{"moe_layers": [0, 1, 2, 3, 4, 5, 6, 7, 8, 9, 10, 11, 12], "normalize_top_k": true, "routed_scale": 1.0, "head_dim": 32, "parallel_block": false, "init_std_o": 0.00612, "doc_mask": false, "max_steps": 3943}
Below are experts of layer 6 (counted from 0) of a mixture-of-experts language model. Rows are named router (the router's row for the expert), down (a neuron's output weights, with its number) and show model dimensions 0-191. Each number is 500 + 40 x the weight over its row's rms, rounded and kept within 0 to 999. Numbers have three digits each.
Before each expert's rows: a language model's description of what the expert responds to. This comes from a sample of Wikipedia text that the model never trained on.

# expert 52
It responds to: Year and date prefixes
router:593501433454559527503508516478495468474497528491511474479474485488471494497495524488495559473503488494450536489486454550410432447462563503562499486498459381488558437519452553431503472457453467476517443551468416443497527578547536491510547433494466576490418508543476478534559531542433488517480439480523463495542522487474516503509496468530546513455561547532573466526493518517548481479522555508531444518540561478534479472502454487479499552420525484564467513489555578500538553461467508442448499469489498520438466486462490584466436542502483554540482432467441493448490476507438438476
down0:475505428505513508537548494437499559490468516480492469473537499398481488502541485497542538538465452509460477499406506557514549569467455395508529435571491443466469468527512490429464485512420476530528466572523509506519526577494533495418534553527541511533577524477497483459563470472436523504495464483535462469448526507479493495426504475535560454538560560515568499478492504558510513531493527593516487570468528548428479463442481516483437521518551533561460539476488518523496451486466516480380472496493525501495536572455471500401512453502507538479462434485522477491470441529495475539
down1:486518396405497537527493512504518561512559446502463517531539469482472483429547531485479486526517475484481512497475472497497440601489518455470491456536536471504489438497480504466454491441517517547512450531458541585448531433466492546531471421514520565436453488489485434450540496529466475452478559506520515587517471455539514468525494458508530439533503489538521551405426493442478475493620530552467438508481534501538541477484500469518506521483511600517585446517486521466462428505475553433464506461548455460517440488470535452495507527528484520514529508457456547500479529564426529448
down2:551496508414562512533543476484431526507481490476490484512518471407485535476517443449443557479529565530475470530553520542455477498558484522481491583505474376521534503434496532478494475496462519480457462509525556540503482526483567449527549477508549501533472468516522451540560543481524502506597424503578538463483471476406551528467473474517457454568453436512459438505483516531482500497491449532486508549511494407477495450436512555459498542509530565455475519490561498464453447524492461488464561511479480449451482551485551513525466573497565484498508528491505457494462567470544461392
down3:493450489485439511525464499436502565481476486436520467561428580513505418551497481484474443528526478606485564471449448484475485510455519446487555541437529514535535569562439475515534557531466474461511532466422517509425480498417495439522473532529464486486548475497494507489464420514477484516428462515522441517426523488584488460515552503488466490476475512512522451529505423552503452466405504486529586484507522528481480565500507572513503508486494426513491545545447483527463442459440495512523495441401483556491550571521517531541535466454441493520486473549523469457512509507474541493
down4:476539544463462543482449537542447552476493492499489457544531467496552512450561472581531530515390435532540484483530563569564463542536583495526590507497537558473511539526448519452489493503504494526528459435458523525513528535508446490498484637476535434507531469546517438619495516562476494515469561443503497450436458615535520473504497549431479486466499443521457479557529536534484490483445519544496575501541538449499496513545473443551526495501491503461537472448470460481528509466459564465470459567506499506483524509500463476456458506482548498531530496502440482472512497507462468450
down5:502548553469480472577479475502470455502526509527451519492497527405488457472497508514489480450514443496517490525518501540588494521478470478518515447469532497505457481406442573443526489522488545462492445413450492453545486481472402477493507524453485505535457523586477496474492536525496549488552467522504490546519496479514482417590527506496484538493505460524511539573493534522458428454576550507487553513589537488462430441545490538611537537497476431530535516569547484479518451550515534462537575473507535564538405465469550457522560483568475483488496463507440499568522525482487541503
down6:490522509496466500502534448490492506537589496445552553579488549473443478469566475483542503496499463481443450487519486530472486462492480498429487496502463461429528557537533476407550452491450495480443492536520552428458543515506525572549547504477510514512394544479514484459400514482511525411560521516484491481486497538581507363498534559538492508515528449454488475580476553505481473455453497431536536485496425518470430491501470513518506491441477459503556516554414499518505493556487442442511482512520514557506533512472477496565485516491472453540503472610450519525488424521485511480
down7:536443546488436519537512523574537504519509506492491474455496494445444481467472525522551474473594538576501531501456485511573499485444480558516510447453514415485521482522405570487450491474509505418509484443443542537554551503484485426554479488594501466521555447538451464456545588466493571515508526545492547459484550495502544514440521538440509482578464431542544515518525563540520524441489554488485501522425490481496502462534525505509526513458465557476562445476480477506448481581429447508529471513513500504436550524504514469586489452536552544528500435457538529460487544515495476516
down8:486506502450404571499557512542478476555485492520517455458516525525530523506472412573519503505483471418536412536522408541514505457535537541581421452566488461515516502485483446541546477483495445468506442527487486522506500522532488553523525525514471457483480493530540504549493538551563519468503453438523434519613490534475541560536466493533479469547506426464508508493466522535577479497497470505498560481451425520548495437489544550468508491447479499449524506490496382493490495534542538489525488560494542436532509497628519555516487506444555500549558545492501463507558516466461526460
down9:523470517572476493496409493457473527502513528551513485459490482562494415468454514456520498517565433558466542490498525502561515544442480476448509514524521568458458503451463520448493505467557505554526544438526511522523512447484423435522450537479494431449498497465460557472489444536504518451436522517487482486372541521496479465473509469418494523460442559505629489518500466508519515401473515472492532501488484498504529530533492401414552455521441507568507505501452481523540535461519469558513429444471472597503467506499518475496539506577554488546502516515489495536433481515525457491
down10:394442409464506517473533507491531511602452525441519489503486394507490468516463469601527489509520484465488501508494491515505485508522515473500505435534555467476515552524473500494476532520459519468561434569438438488474559503460522453483495504422504466525507523509473536534504511579537542499506520513546489491435532474518424560434513463460461461519464523508440557476488511490547438433517521514481536542494462541543495470556570497551556492530471410540491498392481558472482472470577477488528439498605507538459498491469541509511529477465515453561490446448520475489463490404534467534
down11:499560535522459556463537452523487500457508554512525476545464471416510501537526512556523527458486468501466446538534413543572545477500461457554548483477542580397438502465472507452517561512468473461483529523502482549531523472577504556529567512415512463536515482573509519587502498569528483530506453513441492541492447485513458431499533481560514495457468493471517427617507482570446555500524470538536503493568545531473506480547451464488481540474454514467492526407454507500488481520466447447519488466460472500546449466537506462528519532479574476552492461542525478488457459601527493488
down12:564468471549541493503487541480431513428554466514497509447479478421516504485493475476510511586579532524532593517489497517496530547556426495485541526501502544600509502453480523504492543474488509553485567525565542445482478471487485519462446513518466513544524485484426422537492543454433562583582489509533570477520615503551520563501487430485511489472505500472525448556474508497463487590542564482481495565476478536491482547557477462447504552497462478514450553459502485559513487543481526561449528450477532587433502498496517482507483521512488600506504541464446511495534557521530461466
down13:482487471489516487453519557437480503501474509471629476494491529550558547491541461499509563492552580423528511486483403496526464516404445522454504509424489467463501577473561457587449473483573469444484530531472471517517486557502567489495540497472495519482440494545434497476488493519498433429531492424542555536482481472487542562521497518521501493453552487465472504529506448442479469506528513475495494559509467513528504501584519571489489452487480569469597545509539505572484489520528466507504449488490440440423501540477541522482493472483520417514568537485504590575493503456533526483
down14:444513547587517424498552473527503492462489494485477452503526508490492449472502533383492500505441435639480541411519541522500466492521489446453559516516460501451537542534507495552471490456502479502490553516539533544488509526479485500464454478465480471459545447555499503555458520506415512497509498565481477487498572448477451462427494475531529504500495518497442489591548567541467497481470497454508480543524556534462518553570482448564428462574488522551420487466412485560443489479547523460465457494459495545517577598520525466573538504510511507476474506507474482526503465463491548519
down15:453555470524403493533508539469533542523549443371523514521527552486461506527511440580516486485420526450493495490548491526525443565540507527444475483478440446485440564533575541554467504555490518436565494536523486555493474545463456470461508458522530528512488501497496564505514520477534498512530518503504476540549483573511502559534448535557476449498443425473448595523477476507522467515558501509537491442483472584424478459503540630487445534433516466489445530539517509542505444455488489451527439474521526489464562454465572518494534467447491443501519452501526523494505514501509503507
down16:476441521559423548506592417478497528524503543528478481448490513521501452507525547505464506500452496539541470470597546515469618495566480529545539503509493535433513510455492492526504507497477499468474520483464501513510562580445493457519456511543467493468460480521528506502539544497518448521588474461531433479478427472509471497470522573554510535505513546523546476584517525522543468474504469471462461517501515507537447574497453494553451509506515452587468472499489465493485431516431504499472490534465475467537530515488438489524587547522434592566444385512509485543500575509569474427
down17:506491470491521460467553550495467447544522508531445499493500469451483544447379515531463513488491552440467519463487490518482463556429463493475509518484519525487430380526552579457553433473479543560478534545433435520454486551495486526506446514485537509531488531492517413556499495471510541496494465531463547550435474479469499517440478483488465396475464488566566519494507493427492525541503527562480495455484450540498493541443535575565488436509508521490553463494532558518503478496501512459557463511594520488460479450446507506481537499506509461401491437460525569556464491461510457575
down18:543532526554523517501503495498464436450523502530488502560448558442476487578420513480488461514526452516539503557506572418540531502581545530519494541548462488470496462544481486470478526526473571457471553414441500544489467480513514616496525553494495556501477443480530556515567437525562486544458491493534482505470493522477508492594517536534422423447516501485512503549463571535424486479514499577454460530491547462455493397520470534452483522478495516489467487481537503472492511506580500541537468458555482651556490468513496484513518445494512492457479540535531453535447487500483521499
down19:522499548521466458447505496471537502533444482470497489519482575489462512476457513476503473555497467496517534479494511603518488539525506553578492536518449417506578445493444545501467502395508462521447509536482470518418430452440569572522489460548492406578476444465491560548409495511531586492507452474558553477511581443491540522441475551500529580521538521522524504548552517439406516529473493518490474476421508505468526431501471496514555492582500523548507541474428498498508538547485513517474442475546554486499498519481470517505468527481535582539525511468564503520517500486495486478
down20:529548555536464478497496572567491513491433358522463504461557493464497507525474455512551487537534429485454497486451458464532555529526489459511516568463539573539495471502537449462507525499499558551546503469452450458549494498515504541465464508454502412534515461467521507513484449492486491625576468503489496512440420452469521485499549505487491447556483541525519484486522555489486531535431459458504555469485453539505472503542521435539504456543448451496466549421497492467500536577528527580550524464496453555538530490544444471507593484525543498488512574531544519528513460569534492457
down21:583540489556511461534514449474511450513511452549497489506527515422459529451538505502487468489479452484555472462520545491530501434547495522504460462442467503503573461507535598503549481471464482486446460481577442454449527491528528558501492508441525497519560472440453553522460518504524573453472470558469506562610506473479503471561497464525530504456520521614514472514598491567420493549489474460537431510478499529545497522543513514474450454574505535497462573511510474541490525555482479421552474563547531460509540428471450530468455562565447455504508500450504496506507560501500480466
down22:589516544519486489527495483552492446509519570500544518549432540548433493524444522572511483428543476509539509495575515547513473492483526452515478451490537417529449511494414465522518453531530468481494460546442454478500465458482444504519521475462502546511439428520398543433559472520486553491429524519488567594508559517545494451529517491452494499419547549491538516446443523387542459484535495547505517460517491535467499443518524512464442488478557482463543540475528510480473552513477504458485446459565534439538429401468531459537491498474489560503519487520524476480451501501459525543
down23:478479525514546567533538565492485525586523503387486512565542479544421566516493494458466512456493491495489462604464490458561514460504543499513464486484480533484488516517509511430520464511462509524617464486469533477445508533474442521516505518515517589442502500522456505477506547517438479458535445474482453459587473541526545462506476477527532537545525471468534508491476556499490488478524494540530574548500561495480479439495501478546520530478510407456523476512474491524494444509494534513496486487428490504489409522557585583494589487453425428529526544463519494441422552506456448566
down24:468487495485479492486572554538477476511504514455472478534503556506465498467433434518528457478461512484468534511551473535440470563559588447508586462475528419492457479509530407521477476520471562520588545577459516471501511536422431475478477479577500528446430441499495468517596496502515447488487480564565525479440485476475477439448454449470494521492479515500498512524470463418492439458484582572558519503488458491495520519438494514557443484524516493468557508470497528469513491498465506429433491459496519471481437513542509493494467499479526573537472447405562509508453505449498414483
down25:490526506478494515474442537516490488445536492560477471449485507472527473419626466518476444504510487390527505444451457457431477537507499447445517527444516504541506525507530504504555470444612531494460527481430538457547444438526522484435542558426504541502504522523463501439510522466487495484461545484444494558526449433480486526421573570565502512545454488507509510416464464500519496507540552537499446498514492507536551473514510514444539474552478490471512536512509464430480479553504478493531533479581402486537406498559505497456483462544543487493560535453538504483450555547479519508
down26:539484381481504490517407563399521486573500455463393469513488481496515517560494484507518549536491481459445493510521457553516461449475471459541519488449499498500445517510483523463505523461573485468559451529468502524436462526463505493479492480457445553450496456512490519518467478510477507469474474500489468482550546475520514497523495499486534503451491499547491499428468569461481536450519530547471520518493536512490510431547456523528520563480451521505475499516512508480507544437536491522484485485582512677479530534422547478520487437497429555470510453447475494500442527414536564620
down27:509508451510481502508449508566555526516481500489389490592555512489577497458537508435534347508471526508523507525461492446489471482523509511559504533506486604482506533558565530586492494440516471541553492545499544552478521476524463481490471494541494528492553501494432533569490547474432484424517460554504608496450491479491527485521534480467573500497508449532401484458504513528438538523487486479530487489516467503507497535473559529453509485534489537486531494488461536545405478481540552511452524472483484541509587540565465498571450495509461429461513501495490504529448475572537470446
down28:445519446500476478484487532498462498533497502455517470507477583516463496488425466514481479525556464542531453523591465498459484525534491478518476501514463450505491512532574551558467430485540522529438484527481440491521471529548483457522448580485417478462493513479484541538455508570505547530515505461525483501420486535483428499505464440502438462510465475519529509518553430560564445450498483496540557541490496455488421502591499479501454502522464538502600452511512561575494547533561542477591470539389467509465541528511508485508495457442509467558475404539408450488509493489454506535
down29:510512409476514515558548458483484502510451493462574462507506528567528362567513421505600493496504436504433541546483443546511413504551489538443510470520471490550567555578414481504494477491473548480505540477484518542513527526510510441496497515551452499478437504495492511533531474423531571492473465538486507546432513514512527522471514505391503556520497495502462537521535415554510447468486409506494534472461484516460430512491550541530461535461515516506445521440482493453460484477552448447520498500483592547478586483504558535530477493473475529512456508499498483478488492483450566486
down30:516496377472486556557561522489455540534507488554504533450566523483511462565506465556483500548493479518470489463496469455440543465506492489547471538482493561558496488519439472501475537531456519456501549503451499410446488564482538437530457455513498488455537534477561433526482501455469516541483437564489524462511510508498523453459440435525516492495473417485472514399514469490544601524512458477527521498531600501530479537406509487500487479550498499504404518512452491436532471551479500538484545534516478518487492582443482551482563549520435482497520487473495509446594545546576516540
down31:454541448505559464505460574514529506537498503384492494482509504481506545412482553506524520512507522488511474469526487445471495513460533516494446503529536519418446567514549479483546515489543495486558471543470469503484572593464475485532442487425512484540500500532468565469394622521488509443539495443530507557500548517451491513557530528543514466502470525497481498497479548497592488522554473419488618525496498504506482496555536506500559507494408506576463516464520495529528517493552506496524482524628536579487543480439506496446469512547480468490581472491512529493498494481513571537
down32:503526500524566588430494529539441508509473529552455519465484489525477496476538524517481506465456560538489444477563515484454573456452548479513465494563487526428482496521544457510464476553519481530506506437440467532484539417536523459446493479485570518500493521501503521470492558495388417499517500476552457563550492552500554527532501520526565458519489471473553529473543516500524414502514517480416535568454539470467488444487428482497488565499520433501555503520510557478493486479480471555528490514518504514546462475477426521481476549445533511530497562442525478412478476561519460658
down33:506545483504512586441504548474510504503461497484513512485521425538486482516475490501466577543445541550518426551460529504481536458558467485465511494559509562528454477474510510479465432535523449479495513470509517457447521498480529502492556569450598539517520524493538513508462547492502494500485491554414493533500502492516500456463502449370507514542430493498439526407475563528490451446486434482519425456526477529469624485543501488412486549493512446471485487521537451516525582457485447470540470537580530582510463466467452536497449468542450468522522462560506479454510527528501549574
down34:498440421426504499484447538498535485505519458462461449497459456421520460467526447470500523539542507588499539557467541508541497582525454479542512505524508485543504555554455470464522618510477498512506460492552501545544530437544484539505416534550473469460568540520452448519532538412451504508461445543511526498432570457555460536468520544549468490521461440529469457484524546524480568549530541522496483553498514535505468533511493509468528552496478466498515425475491527458474498513532506540526480503515469649437593500486546468545502482499522533431518476416511506427502484508486527514
down35:565591562507482524521515434452524508465519522605483506496528470552497467489508483472484556527496524413514459501527425528530493395501488510490521435501521515492513556429468509520494442516515436472460503470515550448495489502472563495505501487509456507502477445498473513500494517602530459461535470492485471466505516556470537499439441428454612549546528531437501475531526457471481483430372436473497424501485518487479522527474461484513564542508447497513523530476462497508524516438425486462470561497518511426518459497500417458464494556506521521621453492551501477481524518515511486415
down36:534442385469467519520468445504523542550497529531464559511501547489468385552511519489487455545483432498432505445479489562590474537460468450511476468490554510512510514539462496557437573553460447481488471504490519522519511446471491460495477455472570501464494453533546555542553504470566517525419481509475487461449571500604527501499490506489489512555497532508437481510505505438552543461500488482544456513512513513565570579401453494486564572498483514532439503498440475464480482457467502507515509500502430577528484526467553429519538504508517605522511475516470504478473527474473551454
down37:437526466440489547512532499535533508549455382556430439549566535540498514504505504605492517501468470468442513428528516480519437569464524540479514497427508426470475472542524495419497431533495537545517450510447531494486501588533565539548462438515474471447467535494558488474528544475518485495479486558526480570511468448497508454445498470521508511474574490527498519505487455465542433442458462549517511499457515497540486512446528535544443455563526533474482508503465501545495536435542453469501503542492601414546472511446501489489516536563508536545555455432518516523495506518427486440
down38:472500540537477510553493495514509400492573522495527447471489564453554511457465504543391469483458481508610539536555450409528575529452502516485448493480520502527506464482511516482564523526486462540466509447453482488450550457530511519528464543531501475436525448529435454526487520517463436542508496536513468497575433486506537453540434453575466496481503517503506442516471456446508505499516479415521494571441480513492452484439474499524563536518512459511442560562491436536483528487517499560523536512524443424556544453542444496490563565519508483523522522437502566426483537509525426507
down39:512567566518517452494518488523595492497598484571569546477483537534536483458507567490474503523507526431469527468531515520519567497464532508500572535484486543436515470452517464526475428483515518493387597564478472507518502585510511505502538522566554505554472544523620521399533477498520426532549522451448511518475489565491487480480507467449542528469500533468533475532522464447471472523468462453478469454487485481484481546524505462500460459535577507496512498465513497520496520547456523465514507527473470400552516517547456470567505494548515503602548499602509510543515502525482513438
down40:536527492454561480510537480549447475485509486495446490488498472463533516431501519494474486517451558530511438492593556481509521535530470525411476500529445441499493487554572459480513496495472530558543432477536494561509525469525472505435435531471437465519553447467547496484419544492411459515506516491560453499471447541434547505475506563585491409524510479521565513513477536483466560502584507493483470526522499477476519544481436503521544494510549563387533499511587530520496485539525552465508484508530454463528464482485447535498496591481504465452495458503525525634495551521577494491
down41:462501495561600489483493507538429518474481485473513516540447490446472538473470455473563490483542558499505488533493507501546456472457537557440512521517406460524484515504530477437538418557545499486528519459501489571477531487495474523501515517545455480498513511451479495574502450510529445459463526573445478488515530551500502478537482477480413482440470417478494483464438500493477528542502499536493537541551547492480489425564486485425456554504522518423496481556586529442479464501572535486480456522478557562568483537537513525509469449503462461476490595502536467383442409497422550499
down42:504499505535521482565533545521577504541492458572510516448516447537506488460524513505546548430535505512590515569503500518529470483481559431507492477523507488436449468561488495416472447479511461530515439553521487446487466508550502559493524489564491486521424519500535455508531587552523421536524477579544510541586569477577481464519453488519514556562491542499555482538495507544483487455463514457602435485504495470464503478521504483523499571498492483508547486492516562507519543516475467431444477597522571468557564456482522500465498539515461568497450517529437492497546424554444462463
down43:517506500529544444504467541495479470493451549512541503493471462515498528514555535508503454532455516506501432532507531545548514431482553567468463519534468507487402566516495446474531505529463461491543489453489456491506556479524413470486485489542521549543540460415545453502486440545550475531562401494465523437544531579476479475566474477437510533478507494565525402514476554416469476508455485504505470480507490465451501453457442487488550498480534463583479559571571544391520514452515502509479472544530454412558475529543469488512429518508489533448463526446480526488452521485571444498
down44:420528511441538493497485462462504559492472523418516512535491514484466427530539481465444453477467517475509532502517515585532426487506505402493523462521542504425474520524465471496421458474550489470555462584476512498452497483443453485526568463533475505448491494554465502504465478560514511414427502497436475537489499564502420484447466529493489544437520482437525480527563464434534487484569588552499508511546493510485544540513483504520534524541506494456540474506392490438480496477452489544453514458471460499526476508543524465486554472539605479536410497544523574432521476511448497440
down45:516547444466503491486507550489516452503564547479513490488432504445537515424532487497544534485513430528506521464553521460530514591542482487483518504554529478501497407512470508484535506531514493499563459495519456512508605470482477542492442547514530581516479513516578512492551541451485401511565500439537488516543523593513528514545515561471464537457493426445521543599532491477533483526498533473542557458523481586551477462512454420520547558493491495395567550471508588511504529491479511393518506536516526518472522516492538491469483519462572504473559472511494555532564532527560502506
down46:451520520475522492489475545505557546471467526476517443489514511463496469476530546549467470399509534487459543440516474520498536538553484510462554493546508433525436581485430540424504478519466450491425449481395545549496599576472543517450513538502454497450516458511504485573580476476531505536571433507552541415478550547522515491563465527500494563506486548488528516545540472483540439442434543494511476511511501477491497500485465498536503523485490540503536424496487500537500515499417494513474501469445524514480520621513510453536544462492542517525478498558452426464494508594479441445
down47:521514490500500578415467506509506487532546493474439514508504507517598475525607378538486478446534545478507546434519476425478532539526580538509542517512489543513520565497426519557441494495587585483504536469416514544479566508498564517488480544504456471436574521515496474504518503518493486493534488438537483455494425479449497485482442525549506492564448380499431494474476492524515519534506464478466562464531596520471482497505492473471519524499498438544477536505510503512422512465449517514508540418513422469447445511483469508436493414522521481455501464514495479511498512490489470548